Below are experts of layer 2 (counted from 0) of a mixture-of-experts language model. Rows are named down (a neuron's output weights, with its number) and show model dimensions 0-159. Each number is 500 + 25 x the weight over its row's rms, rounded and kept within 0 to 999. Numbers have three digits each.
Before each expert's rows: "comes before" lists some tokens at least twice as common just after its tokens as in all text. This comes from a sample of Wikipedia text that the model never trained on. Tokens count by the router's weight.

# expert 1
comes before: "\n", " The", " and", " He", " In", " he"
down0:471462525510491502457466517515450532485484533499483494444495502493518518507508515472516526521460508480507489527511483543539490516496463530480493520496523521514511539473466499512531513483491469531503519486528490543497501503492537502474501498529503532473512475500464493522529472547483507524503476440491529518486523477538499557496520530506513457484507477507479472487529490516493549506535534515496508511499563486492465552478496463500523477473519505503543493558523529478501500431503505
down1:497467513502528516500454521525452477518507488438495521470516514475456541510495502445535501557457496483481522515549457481491489493487493509488459523465522452498472503467499540491514496499495521482495484447483472524491521495515496467486524458507452482518498532476509510524480486466495533483502497479501487502487499497462526528491510507534524508473524484498479518549502515470503500529504489497527503523531504494468498495483516531501486534507507523547483487491549506492489500488495507
down2:477528494524518478501470454470493511491543507510514476493482547509491502500474530449506495492490508543468493489498506442488539520542515502551533509476528571517499456554540506497525496479513522534507517519503513476504476497553484490515498495505516523477515462466488477476538534495496484493510515474529505561504495500539462491502503532527509488522438504479506460536490492492536514487484474524514463508502536511478506472524507516525494459453547508545505519504530480463494479515480506
down3:486473495497489480534482524525508508492525519548482514491470484496468538506494472523511506458505504509478506467513478477507476487462486494497489556498476493518505466485496512534547550502504510519543553472483512483495486465480491483458496489501473495472501435444443495465462511520530528503466501481506509512491520499495503483489510515500559510540513524532485510471462527492516438502524499485513534474516511485436523492520530502467500448456494503491524495496517518516476476503532462
down4:500537472509499512508473520508465479515484477508469543519460513498501467488478527514538514501489497538485449487525486533491516525485501521493513547458498492509503519527511515526486530512523510511521485492462509506487514483478503517511475491498472516468464465466497475475471531495526524486490486436504516551460544490467526499504535443526562462503474477497502470529509446469491488519506528525512492481485528498531548498478527499470534480526482491509524504513500516532465521515595501
down5:549494527541518478560507491560515529518512515499517510490518484542473458528492512532496523464471477477486511530481491519529506443503501455484540473481501523472481545480493486448509520489518497470498535540494480542511505508516526536473481526464495512453507488554450459487544494488528458470480521508492525483512468494545504515515505516474496533486496544512553545500521540476498494509465476461498491520493450482526508535482506447495485503501492493488473526484508531526491449458531495
down6:461498501492480548498504490458504538475495509508523491455498542532533533492492481550478518515501482509496500491516472516467523501481489500500467500538481528512546459526489484486495517495511528544486519524502480509506550493441507477490497462509474514517526491470468538497471467521503460457478506490452514482518447521509507490575492491535492484489526483529524516528490525526506490540514509549473441520539547496475509525472536475488483471497470482531492502504532484520486480498487517
down7:498479484528525489458528540479529495473493447513460493473510514493500463561536493469526436519507518452516528480527483538472494515520508497503530458527494461483488496528492525455511464495522497480479524497497527515528502487486512492510495455511554499472572506507484506521446499503442502523496517509504504441519517512535571487488474472498502511504523498483519487460442446500487458487485514538519504540533493533487525508518478549539490532475473512495470517499508476493473497500529474
down8:511517508516447459479499519514508481484505494501522502468507455510525530490488535483526495541505483483469478477524507491510494477557521501510481495496533517495503557446528475519515482561515463499526420534485481508517483507422496449468470488445506528481496466470517503468512478465491492494468536511519505531476501488470506472491537498492484498501493495482523468525498480479522494464524516523472483464458517531460494511479458511467523532490511498523495480528490478453533533464515506
down9:504501496509526505532537502511480468437503495554475538492557488492495509510544483487500525544509458527488476553489522503514502534449534476540469508479477470541492508506485440508479520475485494542493514525517509499464534483485476486528491518514491480537496476469506498520463487511443491521508507525486499476487523491501506493502509551545479464478520448538496477521491515540498544509510500517483499485483489494566484499485517509539524500536482559500507521532550477513485510510456460
down10:545544545521498503461466527543475571509471546501549541486499554487503525502488442481494502485516475510488490520484489521518482528491507549493521458503515476455504458460487500464498493493519491530504504483500485484534507518479497486481525513491477467488483473480482576470478470507523499487479479470530484524479467541478507503507479499562488480544507480497510529532501462524498500520528479516507524471483468527504539500506496490514552480462495473550519518466530496449488529503520453
down11:503478532547544521468485472515461536447490526490440512513485503475485451499493509456508511463540512473554526555534515537515515525507472518529510537507472499494462528477463529520500487528507480492472440470502528500499461484502510535513466505485486510523494503530504524534486528448490490525438520507501443500460469547499526474494481432508525465489522517473513484530493439498456479524501495524475519476500508488495522527504524524488502538462505484554491498507501509526523516471472516
down12:499521491472542438482496468486458516475474500494518461513525467482528491453537497531512508485517498511490548490519508504523479555464518482553545515445504537506517512524517515467551474498493508511486532544485513522453496508529482515552500499429474478457504501527482500495521496513516472486527482494508505495510531470484539491514508472507483508513435492466468490488501481493542493489471486481495497539502505496502515563460496554459509491490498525472455495499507514524444494518443505
down13:502503487516516446465513462501526535498522500487510487472533483538499460482513556492492520515491506529531551523527525477488495476495503519525513480529510533504521502508495488468562521473479528529484526508530505494474543535495519463472512539515505494507522506517484479487504511489498497507526480480511493534525461520552475485504469489495430510469510497494495558470518532505537483502489487503522488510516481495504517510538481505445479486467480525539488539502537469483491505514493496
down14:479507472528534484503508494516534520491517521528492481501477485489517497515518466458501494485498496493492511513493542487478513471511555486509526492507479524525513469467541493500499502549482512522481446467533503507486469487520506478508461544484530470502510495500500490487502485506475465487505476471475520492519526493553489481452507464492515493541453516464508549471510521538471479498495502504503495484526494540482487456496519543491485522456493532529540464504448504535495550480481528
down15:514551528482525522521496471527498481489519515525495506495487491515477512476494502498501572507491525493515470516502491481513493524486514515494533542461509550498475536497525539503454504492460517520534471460486487459499469514488517535499492476514487526506505523518493445476491511541486499482508497460490534496541481514469515487477509509530518493461481507511488476548490500509475498526483527468518495495512528498521510524488498472511453524461538482493487459482519504498496522447510529
down16:504527478512505461502504529528535480492469525510467515494496486506460507486428492530519499503541521505549503480498479528504512535505469466480524516460479512501455480521525495495486518464520521528480515498464541509487475501511542521536519519525475495495509500488433470491530494498483465510494522506528486492500541496499505479526527530528491539540468536509474495486521523511521518505497503513493467491481511508529496486414491537458505516528526508534525533498499469496502481508518510
down17:469502531506505476467492498481507556530488510515477512487506500512522489495500547445485476495478510531521498528454471540518523546518488495467467515481480490490528489485505518501506473507487500469565520487542476468504479521533529447519483497509513499499491494471500499532494546528502479557519499486536510468490499482488515516464520478467513534463520478524472499516562505455508511497471468535467504488465515464534473526527515503474531442491491524508518507510500526495521502495508510
down18:443544466541493508489482481519494522515495501526512474509485506520510451525472486493563512543497529524545505486480487494483504467513482537518485541459516511515437546490469485503498447521471500523521495472495508490537500511501475497535443493492476503528486510538486525490508512471491463533492519543506489496481492502496529499465464495518477513492479502480522499511492521535502501497502497505479522490503448484480534457482528477500476487502516486520520465473480527520511466500499527
down19:479516488489491525503464475537481513476503501492492471513481494493490504549495452487559441479505491520464477511503482461516569477514476480509440545491512498458498475471522537504502524486490487501504444459463460483449498529493483519522542475509512496480499485501537514533520457546531458494489521500466496525444497537492519541481488457513489501553462520488544479466500501526495479531478474492489476493460518508476472488529507545508551570524488485510482533513495488477539494511485517
down20:507472453481516501526471510489526521489533480497479516526501476515513458447510485472472474494517472500488504507505550495493491466486498566525490467508479512452478471565511522460499451511492519502463513483478462461519539509525528477470505519533502513467478510442498501503491503508566480534468486499524461494497508502515488535470482526489501466496434472481482491514462522479505512476496515546469506461524515469507499482522498478508518497479501515513498482468542509477530534431484517
down21:511505478529502513514526475486524508524545492509520533494501458552465513481477489462491502511538514522477491505465523534500483507490478510513488508485522461550524467523521488484509502478490484479525507513475523516492472556501452465491519465530511469524514490504501508534468488488543470500523491524551519479487562473511481506494504484498508525458482500515552549517499512516534490485528525483502474461515501472497474491461466519490515490492452511511516510485514468513459478484500530
down22:477512495533518495524544489473519538533499511439500495538524494508444464527516478501489499511508528504481538532509499477542579498511501519494499488493505482490513506480481475498484480495457483478478506499526494489541492527497536490482495544474492479483517526534481514485517471503505473516570548522495503530486539472514529525506466510500546480469506478493551443494488469509514471474496454546486454477486503504500480498474512481531530510496531511486486494482519480497454481463495496
down23:496530513485478494476442474495507514492492489501480463502523542527466475478553468518523488527502521480544478484512562504475557521479527488501511533526513533481502511498485504509521499544498507518468488494532456505509528460558478514545520511494478497498517547496479509480466506466486501530523477517470498488471470489524508544510519486551458487524521522494487490466528518507511534477497487494511468466463445509500517480498532496445530531489496512530520492523488505543493458521476489
down24:476509488483450496507534507468492506487507517463520494485496524523514554512537535521488496504488506490501538510481534520486527506495465514504517530525492503504470508517493515494451512465537495509496502506469467457473455499522469500500487564481480492565541543494528480478561496492525509507492480518474484457534495515491473525495513462518512522487518477553452528485508520482480514523466445481521525494494516509526532481529482510508481504437485540510508518502509491476481491532501481
down25:489470487481530461460511515542508465513492518469530514457469521462511531520521470466481527524519472495518514556498479538506521496486516489496537501527501528485491512480451510481519498568491483527482514501501476504480506419490473501476515497515521530432552476522522486459509524517538495474481528502494480516513460512513491509495478498473458504488509540470458475535483514447515544518506517463493516534465496474508525543491476482461502494521533535524474494517483499469453518525514490
down26:494508514489484499498463548513537507485520488540471487504480510531524478500484469440489499533513492488531533484521501548460504531461515483508530536486475477501529506520503509492527463456551531509505463540533467520470549506495484442547523544502459447528513474458498489517519498465516502489511536521516485503488524507514470494483522536492467520499485482479546526474491512480520500464526505524499509479523499550489503511499482510478489495490545504467496508550569515503486508520517503
down27:528514507504529481461513483462500486456484495535488482538499510516483524530551483508523446519515527507508478465504486511509488490485481497480517429485530490471528490518461478444525492526562498524511492489495493524507510462500455526475465501465510477500546491513490465487466490490490500503530479488523470512523500490545521526497506476492483502510515483506493490468495460497489520489483509512534478491553491485473506485505527502500533472488491458490503542531534479527511479476476476
down28:513505496505516520488515515516525510480490466544465502505520534498502529474489517508523503474519516519510476513498510532460531471518495471536489469500525495499493532505567481501504490514485537452526512493512466513523483506519473478517479555452498484466461488457490508461496493468461529488514481484552472508508523499524503467512464510487493471504486504534498511498490500518514475550522522503484535506516503488469490517499515530485479514492485489520536534471504502505504535542457523
down29:478435499529524482492518508482469517500529496549531497545483502497500500552508491501491473463534506457492557475518504520493437496524484503510505495507496498433495482527515501494526496501492488500476563461524472454484515520464492503475503454498518496502504502516505498522489477477498495538522434507506466496507514491510478467499479483513484521458490501465520500491466449503524492502501535550498500478465486540448456516485491481537490505503528553476527515484503509543481452482524522
down30:449523483509491486501508484499497496501498505470516487506496491512484530476501507495504497497481476501486513488510489451483572503544446484439521475468475502548498456529494525488527521469433515515526462510514505512527512514438519497480504487524472526499420499506439503490527492518548514478495479506536521515558515490516457499486519454521492529509476511489459513520509547526518530515474504492487469485488492515475539491492562451492512497500526518496519506481496510487516525553469484
down31:524472480429508478550496511479536449494504526525506474499492473448513516512505513510490508547474494493532459518495510515478530479505497504549493473557510549540496461527536502501510548486507488488490559484470486537430508545536503510491488481480489516538483513489502509490480467478539557490505524509482507456498527500508527500496513505498504513559503448484455516478492495452528530516517509532483491521476502481532492524504487500503490504456511497452507501541492518485486491480486471
down32:525496505505487516470505528481532544498508535502462509493559477496498510480453502474501476474528530516478469475519508507472429495547527490439585529496495552532529499471489516494506490529507517458515537515486495521517499482545466511459494497501479492529479511506496508503513509460485505499489491529504502518520484475533478514489483465549452474509520523508459503469507508494496447504518519501498522499551533492493479490472542487507494492520447521453505511510472540498489539504456468
down33:517550482494517520500491458547500514465492515502512524515517509456534526470475564515510483455547485504438514474519532523518505451503546472540500471466498468513485543490521442486531454466521516489556472498528475516483517503481515484541544479453472520526513492482500454514479522470489510465528502485525467505529513478482527498485472491490556542489530489441466484491522474477466517529561476467461490533490471508479513498468511513499491514487483475502478511512505508521459491480549480
down34:515545480488512511495577521465515490496490501525531498462493515494497508493497530482516541517512465492504533515496515477511552498484502483505517488529472492527524527526476463449546487516488496518469494542533502482465537475553489462520511522553552459475476464500535505534535519477499509511484546518482459526524512509509489496540493514470468498511515463484526490504497490497464508502485480537498461500505500547477521461508498516472495477500498492498498531516489463483512502497511501
down35:507479533529494477462534514502449492476503492485465523501525485499490453512546481474520481525508481551492468499497487495489453561511476509530427517487518516527483518461461516542487486501480500480510458453513489520477483453459520520489553475532515450539496543496500521495482502526462482543470520493476491476489495455482526505480465530537467509522512456512498467541485503506509500528490494483515516504480518506471472461495525497486481483500510545503524507493508488481511488526490486
down36:441490503476511479562522489433531491475493515501528519487499494487488504521488528509474457484476508488499487464480453489476561480488482483481470488483533526516514467528564487511495503526503507514456506463515546463479490482512482481505480487524509515520497485480532468530483491508509527472508485528518485467501534456481524479483520517487480491467513492468446514463510504495545492491529470502509521477487510516508480531505507526515529522470470504474505534532521487488468528517551493
down37:544556475502497490517493508514464503481479511505481473475515507514486521451484522529488543509451496511500467521503481522536503496513513499490497493483487450502515502500518504523438518499527499515520514488460487564485603532496542519486478502515539535485528523461497480478504516519506501484502523511506525493537515495446504500511494514489528485513449497512552516505482495529552496493522532477483512516471471514511534516495515510497493482529520508474517509535536495499489487461503468
down38:488507482502495492536501484484472480497518478489505516516463535537531475481469479540506496491477477525534494507551492455504502500518461525517502493490522521529524517492503507469485474484490546556491506512444469469489476478522489504515476500508507552483497512480492495519514457500473516492503545512511524500494506498492453543523502540481493485503522538444498458510482482504513526513546512522444514465505564515500486515524498483474480471479524469469532491549541486506541539505517502
down39:504514475518517520523502498517491510499451542499503540508490515501482530511499501499539505484501525449537504506479487521483461499505465518504536518502493472518527467469510487482456518519488521531519436466483498535479501512512493543508509503499521502513500517460521493502558490492523486502486507517482526499467443496505511484506508515490515530463490501504528527489489477527492484485545519499471538529513485509534506510515503511425499545485497491486471492549556498501516499479423501
down40:510508501506481499536509510500526506492425551496471509455485487473520499484514477483493465496498504505530528500467557521545526521490516512510467503461472487516475457475470495496452531512533524482488495512478509513487508518500459514509484473468492524521489479478508506474528535555505469501528522532474485499541501524492479501519484476449515541485462534483480489499473479488486500522509479496520491535509557494486505528496518524494529499478498475463512506523508492512496488471539523
down41:512495510513467457511483491443505510522525576516510501434480531480520483465466503517470532497506489506536495545525533484480538496485521495515488487536503499497527537532540492520491473507516521495492473494464461494541499486523472546519511538522489464498511458484497498464524493522461539534510491500492503497471534483499494510503532545499533507477454486513486499524474523488460509497495502492477492560433491497499498526545539503505527478487501479517485498483494474505467510484478504
down42:482542463509497475519535546493519512469456478507498514527472471545565511492520508505537529495537493503522482482484528483492456548493491531538495517544501546504533500491501493495511514478489460538478506482533493500516537475518443471518501523525466491522497510519471503510460518507514469492478482515488466509484528517519462519519485514498430516519544488516449509463521494505501513559536468452510483477501436529512500548486519505458485518516475504549520498489529470509489509490512484
down43:569538526501467475493459520559471504515505488497507489539494487515507486548476507461479471544522514460511530462497463476475525501484511472466503512545492502483523522489495519503504459491498513458479496455496501522453499503488486498489535493499469491530487503505476523482544531500544526499474511490480517525496489428517493462496485509514552519497533497507464506526476514507510478475504576507483489524460496537498487522508460497511513489537452523497508478497496502488544518500510494
down44:485489484491532511459444522492488518527488504456492485487528533499556527545512498582495505491499504486504533497544523505489462530521485527445483537478494509506522521519521544482507489485533516465487514544519495500475502497551518488469513534516534514465513532466509492507500495540563517530486498545495450580511518495516513536530488487518488514524495518522479533493487523484519510484518523493523530495495492506516516496528496549486496473488513525523544499496491504490494523489482512
down45:464513502541527511483508460516482472564551517454504530482510519541534503469478479476494538503532446485472496527467505500471496497514482517512534503508526502507524502471465525512491518487485520527506456504491515500520551479490513501563508489532524492488538506497492495487478476509496473517491539557524492550448548472490486506507494498472514508526474520523519506526509543519496452488518482533488520531510475476507554505516501514479491451503517526525539458500477492506471502495491534
down46:547487494465510561530532482537498491521522497517495521519495492483500511487504481543450492470469491498513493494494477492506470514475524501474490475475483440509503512525509518515514450486511492473512503505486524493499532485501532501528472503481475510474455502493495510544485505511522511483500527477472487528492477461514485464456550550486524485482519478511473527535492478502484505492472484475485479488519508523477472517497502482505426492536509518520531462509499522532524488528484490
down47:494482478508458499509469515494472509517516519510494470497491490512495481470516472512520504543508489504491492475493466523499500463466498492517511552479470509503494500481478509549499519462467482501500503504492492481532510533546490518517520487481523476486500495457495523486514444513527473508466541506498506530484507504524483534474473501532484499482539490477512429553516516517482503526515522501489487505446543485535488511528463491499435506478480469560521511507523505509497496499508500
down48:486452485524498472524520511514486439518519548532500452501532518456502514511518439528550485496516503482497475506472562469502510483450488490497483514503509481511508546441494476510505503490473522529499519519511494512512506527473479499526493517495526491546498504485475496474445479516531502475461487463463542490546503553491514487501477461489481438499454535502514478482489543503471496530463517489467497495521497486558495491512490486568507492528544488512455505482523537475477527446529505
down49:510544555489488531507452472507492499510492476495519501500455466476464504496525507460537524520505498474535492467517506563522487530497503496462509480469530499492511554468521491525458477502468514471514494521538505504521477507515493502517488477478463524479489534484501507490472477540489428480491523526516476479533512529496468517494503507523557550517514506515492492505544514475492550513537533474487511423518490457510530459505547509445552544516508439493498490477490517556520453490543507
down50:497522520487474445477496492516482478484526501507546501488488507525489456467476483496479512488460488539516478492489481483493485534535503506521497546445514517469482477470483516484504489476505499530532470499509464486501500506525479453488514496553488483464487497500508468502544446501476493465493489497487544535521437524530510502487529491543517536497478483486466490489525528485496528473510514534516503461514430497481516528515520436514467475541503507551538493516547515505501481494454494
down51:492504525470511446480517487517523494525527476558488479505469498489482480483506514507535509509461482486498504495556491519462486517529503543457507480525484499456511536574526539552494550528450529501536489477502495524481474491524464484501477509467477515459493529496501505472477479473489476515505486535548517482512497517485549507537461432546487534483490498505515516489519526544512497465498496486478518504460476484510494499506487502520530505537484530520495523497540482530508469513488474
down52:501545501490456518478502472520496540471501456518545499519467538459522482489490477470489526521455518462485511511472448484518465482490460486532506515467512519495535503486486519487480515510476530478487480512516535493533466488560488478439486496519500504444486473513531495524475497487520520544503484498482503491482453461517496484500501477451526476471511499471466469516504540497505509494509469506535477503460541477485511562510495511492489529490497489522469532516496505489501480516527507
down53:473510486552485479510490514491524519495495516465502522477503474506465506444500551481509539515521456463488527540525556498497498558525557460472464495501555483516540495490518504465526495489475517514484488566493473504468493525486569483500514509513478484533487520519503505452478492465498510555516554497524473468500484505467539494531497509550485530512506505468518493490509509502462475478507451502451476484542481484495513488510510477484485482524513504481460547453538500488502463523485482
down54:533505464503496486469490504497531478522483509528490491478492482498528489496530476519522535502481522522493486537518499483522485493485501506487497504505493481503529513507509504528481530461477485459522524442486496474495499481516540491471507490499487516465510468461501473468513524557499496529497512503487505555495514478462512479483455481510502542502477528508460515496480536456507468465520458476499550503434517528505501510506533478513460482510552490468517465524510474484528489538470526
down55:455466489506557465522533495535521494518503482509523492519517525511471488528511485481495520535536494481520498507523497527520523495513496573467482471546496507479523505507494485505530503481524504488475504479497487490487474503508473503472520512527569469496484518489550466524472455525467501502488502526501493511466529486511537522474536516503483483448478522518547529482533467519492542488489490538496455464490556472465502496534443520532444530547491512487481466511497521515520486527514470
down56:495516483490531493516506536543505520484516498483476514517500486514490487503505492481541519455465507432510507518469493487519522492521476481478554500497459507493501520498513491564496457527507524472471527521486530496527505472445501502476503522471515522514469533498471494524472526538506485488485506504470465483512510478491509484510485452566473468451491524473473487466522534531498509459467481508481511500499485495526472488522487482522533520488472489533502462532488520485533506496481522
down57:537497490520533482527559517502467558492479530501547469523463483481505503507501503499514457501478462437492500483500505501515460491461468489511480537514513462489485504503480506505483513553484511485550508486487521515466496466489456488481468535465479495496495423521507506520503524495489463463476531526471467520508477530509468509529497439499481475497492520469497493494501517503481484472486512549459504476533499463453512494499464489487498441476483472489523502468481540482485481513505459
down58:488501507521497559470490493470486504518521550454501505534470481565529523527521515506509504514502476469460494486501491500519444539523533517472494518491499530562520487444517523527485496475497534532448472521540506510510475503498492511498494475522506499510520536504446507499481508449490474467502506507522537534514506503492520453516493509537510540463540502469504528491502493519541482535466495455506504468488469482509489493472480516488494489518481466485467516511495473483513476507509500
down59:529499440502517463505474509504497518481481564503508471489543542493480461474462425530521531522506495501501496482460546497510492481514493427488502497499480477522510488518509538541518511498513454524490541489486515481448458478546480483518491460531482492502530500485482483530504560469518511499486497492460502474486482521485513482479499516536514510544504536471529523449517542505492491493538536485516490489499508476516458513539525500492496531480510541468489527501448512462475517485480539
down60:453505516526547482491518540486535539480520529510537499499497482522518503545496510514496457460511530456476481545507505540496469478532517502490520495456557506516497473518495532510506476508488511508469525486455468487502446496535515485510510482506556495489486532530548499496500513480519488466495536506512502546533498494498534513444458437500485483493507508548510543499518496494512462510522494486526508486478495507481499506495520496537476482519510519528491486509535452506521510504485520
down61:534511453505468496444525493498494453476518503506477498498497486517498507535520517530531491478472526472459495491474535491482480521527538494501512424509468498469497540472479531497511544560491483452463488497491523417497517515484494511508503506540485488523505518510491529522480500512473471508492468500487497492504499496534498500460502473507496492518495526470541504465473509478483510510494488508490478507483480496492537535560535534551476504532510487558544534499440491511485491495523485
down62:538514512482480486489499483525517540528511514498488499475483527493487530494558504456529476495494504564508522448511476529459519425480491531517489479453512458475530529487509518499456466540463477536505506527487521515498458491486530519468483498501453513551516514536478541510507477500521520492457523451495474527500472509488469543484466461500487537536502517505478509504521560534504504508460536482507477507514497504470520466530505489487503505501470527478537522503526510529526499518537479
down63:527487500497489554497513453456427447504508532485515514538540470509538462488520503504556492467476497483512489497499486505488491495503520482534494469461488538511489489473513529505526524516551494487496533476514485500505496483501519485529524456517523474504530511535499488513516514493456491530478482513526489474500515487535519504515477525477525466500461483487496504512492489519541546483479488550453516490475460460493512523503548503514502510495542516512531479500531477477501487487440518
down64:506475514468518510529545468507516535475479499491490502467473491533487506524539500509473460496524520546558490529531538529507510515499556503463519497498475512484495508497480476549491506497460528488491531515502509478461476481508497504467527495500498508485478492505480529442509482525505485534488493513498512556490538497499542516445455481471529517476500506527462502523526502508483500491475457485453511483472536533530534491475472474490497533502459545520512508460487532545524494528533498
down65:491478517498485492515509496529528536485491490479520535485470458518506487537512498519500488463450475517482470478484469480440486496488528532515503536494502562456495496529504489515545505507506469512504509488492527515481522505505455463506519481482480548527509485472504480470501525523542484530542496509509528473463481510499477524472451509475467442475528517502470545483511517537524501499472490482513456507510469497495461507470547521488507549507520517473495484551474551496473478495528537
down66:520530466527496481530502514487499521489477498511491454497474524477509469512482504482487493490497499444486502461547466496470516548522487505483483530505479509464522473535521497473492530561472481524459482504486518510541490438504479486493486511485513491461495500531506500451469490454468515547560508511516518476550483505530508475489541525556468487494509483516515513488479499468465484501515475530524494455496499514517507505474484497478510506537534531510523525437518429503516477502499464
down67:464523495476494501510517510512504467491539511508487497527501507467465497520468499453503487494504503508521477507521474502495518492506446511480457512502510475526503515512527489539464449493472491486480437478483467517505496469421507537500480461515481471523509471517492520479493442527540555470518526499480460510472462500528495475498505510517497509478483520484495478458452526488512508495482486500483514516499512486488447466532509517524516513475523515477505552505539487492516483479520476
down68:504468467531467511559521487491449443509491508501518512484509507502502490506461539476497482497522504500536494534471512551470469451522477510513490473474519485524509499491470489498465487526482469502530495503517472539506525477504539530479499472511504503500533503517476510465492499459502488547487535518538502492492534498437543495529519500533515523486457553541530477556520474484489493476515486465497504507565453539509529531473482483465470543538518527475483474455485516508506483514530504
down69:539532510483532504536433424492460467497491508491541471486538498516533486449514494476502484492495504499506548487492505510490504464521463499514532487448497477529511498503461507478490519526482506454460524516475533469479486483469492478526511481472498488504508491502491537472520486494497464493496477530505490531517498552477493490475516510465480515508498528483465514464509495480477499502489489539512463533527461482479484547498507543507465540493468489479483457472488541517461541480528507
down70:469512503509477503497508527486523488515526492486520472493505516523499460500508489528493480480451506480522487474489488492520480486545456515475521580497496565532510476502519502498513502457519516480544505503459558484487509501515459510488499505474532473467456512500509486479516518518481525467528493497485516493542453498486450470493486515522519514524479510506489537473510526475499494508476512460477515484470503493567482504487508545487517451473511540524491515492475522491495522511519515
down71:510497490478459505520503491491482484514464499510522500469480498468493466461527521506509505463507490501487505486490498463495506509512522500529474532498540493519528482452500523546530500478534519508469484500469487481492509474486527505531549517469497513459498502467494470483520445466498512497466478569503484522522456492531443503512508525509450517524459490477486458468500471457488506462508527506484526526482518505513485475482480526493507498481504513540510474506489501533500507487454505
down72:489552489484530461502502486467470466521475512510476511516501478525481538539467514503496508535468488503521444497494489513543470455476524522484529493472512530489510498490529454504519549483468439471500506554499497500511467484493498478500448514510509524532480461489505475518477527509514449478467514487512458526510480479487511504494482526464504445470493487504493503495490484551475469491519466488502514524496513527539484450499487489504501493490520435504485498532479498506468466466541504
down73:525509521455472475525504490485509473459520495509530512490534510523498501501508512466528515493452467487499450461462490478509484482500476466498471434506510536526470517500493484489485497544452508506554511493522499486452490506506512460489533484503502508494473470473516501500500486510509533526485476530496474538526521472505530481510508479474486427499551476552504513512508541513483514515565495474498538444503468518508508528519508511493494470520503532509486487541492502515449535479458494
down74:536455567511528524497511502524484516546523506499482484510472466496522447501471472464463474514537519503510495507519503452510471449507493542516480481520508525489501470495501495483514479500519528480509457523498434450455524465548460516500477527496505495489495503445471494569480487516487503497497512506492473549495494483495462462498498465510553487505503493534467494557472510469477495521534496503534511499519483472521477462492494510482503507525499495522517461486481486473512518523488517
down75:534522469498527496479482492517528501508480525519523487503515476511520540479488476510492531477503494459437552487525549492503495544518503482505466510530515522510518494500510488480510525548461477490522473506515499505506507532485453540509499485456528454511519476556533466480486495463533507498484482484487516528484482485480492477491490469454499480468526501524503507516456487517485507518514468539514537514505492527477506503538543443487551526473470502462468532529516496503477476521482522
down76:525472523474523490548491503521520493517492472517493480486441429510516534500506506493520499522509484485572486484507507552510467500535473477500477459502517498517501509547488483526507512473529488473509524499461565511484526483477510554475508535501532479525489514557521491511519445488491487539505453512508511473512474482490464484435497504471517505490472506494508529484506507497515524515499508498450505524518500506489542519459477514515517499516531489505487502567563524494475489459508496
down77:511515465529454500487498484489550550523521512501494519506501544526528476511517518523506452480492457523500488503500482552497481523482479513493488509500504491478499543554479508447499488501507571485499473521517443510498521516488528471488500507515537524473484530514501466490505526529529499456532473521487482503511536476454511521488499484473527473443470516523472533491507514492489516524475486466503479517520558489485532509509450536476492516496483506537489489499521490495491475474517525
down78:474502507526526505517521477513521488530502502544508500504487526507484530495498476479541449513475537507508526489494495455477478515514458465504497504546465468551468481521471497475509519444525570516505563510480480507488484501550494529479531543460456492451510479450502513462506481442505511480497502501481513502508520503514477486552495481494486481485448446472512488512467495492535486471498492485460468511496498504491529549507524544499503487557510477521447512513475484486462519452469509
down79:500472481527449505489497533547476452519496457507470563481520515531541490457538510517478516531513473492519476525534483501555507510480490539498491497541494547463518503493515538483477524544470489502542502502504482532509544476505505492523498539476466481498508494494507488520474491528485499472485521519473498519475521498451525482542488506505596493502527460551482500484526506515486512482516498504546516521465496508521558473490483445498517515495478519515493477495479488538486492473525545
down80:476516515444532532484515548520482485479488507463482504479470487482498511478547529512478551506510475457538472508539479516525486535444521532483527495546540465510517475503489534464480465479485479487506498530489507506512560502459522503518490503542492519484504525493457535488503511494458516519529494495473493561506485558505486483484471479535512541513542476520502495514508512499523490526482495486501496486496473568555512502472488511535532505520484521484464481498503485498515510506463492
down81:507494486541476465527525446496490503484513459562521531460478508546481502535454526524464473538477469494514460479498481545561475496507490522509509532518502476467498493460456505532494472489513498506500532492468515481479486505494537480504501497507496518505527514488500524516514498503466494522496501492527565506479523491459483489523524476517484494499500521496516535479482519511497507491484516565546508556519499482503476493548470522500515466548507499530514525481523516499531534513541481
down82:441490497483544494477517524471505478466490472452490490518511485490484482541510477497569479556502466499507506509543519493470519543485493520480487486504518510493543509514501459520508485450489499459467481529529467514509533513530493509500497509490544551526483514520520514515498444507480471465512516493460504503459467513533482497521482448511470528511482506490510513470505523479533509537487503503493491512473546513520499538524509556511535505492540494505460488556494513513501518463475508
down83:475523494476447490480538499540552516492513495491537491519481509524529521484504521523514479444470482542497518566535482505539502522523515480520479503505532525503500485508520540507511468518549502490508473515521523490508475532498529508525545505523482522536489480512543543504494454519516492516482504445520476505473463482502470488478481478497511510509478570469485463513506521491554525474460497550492480561473507463500471504460497483463533456509527526466497515459463520517495517504527510
down84:468504489498507503444494558503459473466487539502468459530536506471483494540519517482537552513468479501500523501531522523481534537477538450501492488468523478519491492516515501524535479482492495538526491492499448509509492528471498534510522532499546539532487525481495490520521527499476533533502502522521477549470492512521461484483466468515454459494513481549522469499465532474492502472507482531502536533486474515517539516498513481521539499498460463493494519518534470508525561492483520
down85:504492524510495510501515479530521484517485491477500458525486531541433485490465492538486495494517494534560493484499486491475445497497487501522467521502510480474457516506461465516458505505470514528470490498499503543553472504489528497469519537479486487467497476504521524515483550505477492537487498490521498554495470486461562500481512442449535500521525523485523478494505511507481491486475501544513511512486507521530498483478485457543503492500533520488530456477477491501478486525513485
down86:484496475485523482509497522508509457530492480540514466494480511500466476503510511467545473509529524489511461498508487526494510482497519463476513488499490508463488480530502470452503503520493549469534502503477517490482522482493499480454490510450469487497479518523500481485503473523512474521506499476463500478496485468528516528510512493489485500501506503500477486449470478467489485533491501511530465534479522475524506493454470490481500480519484458465513561494500508493528522481530457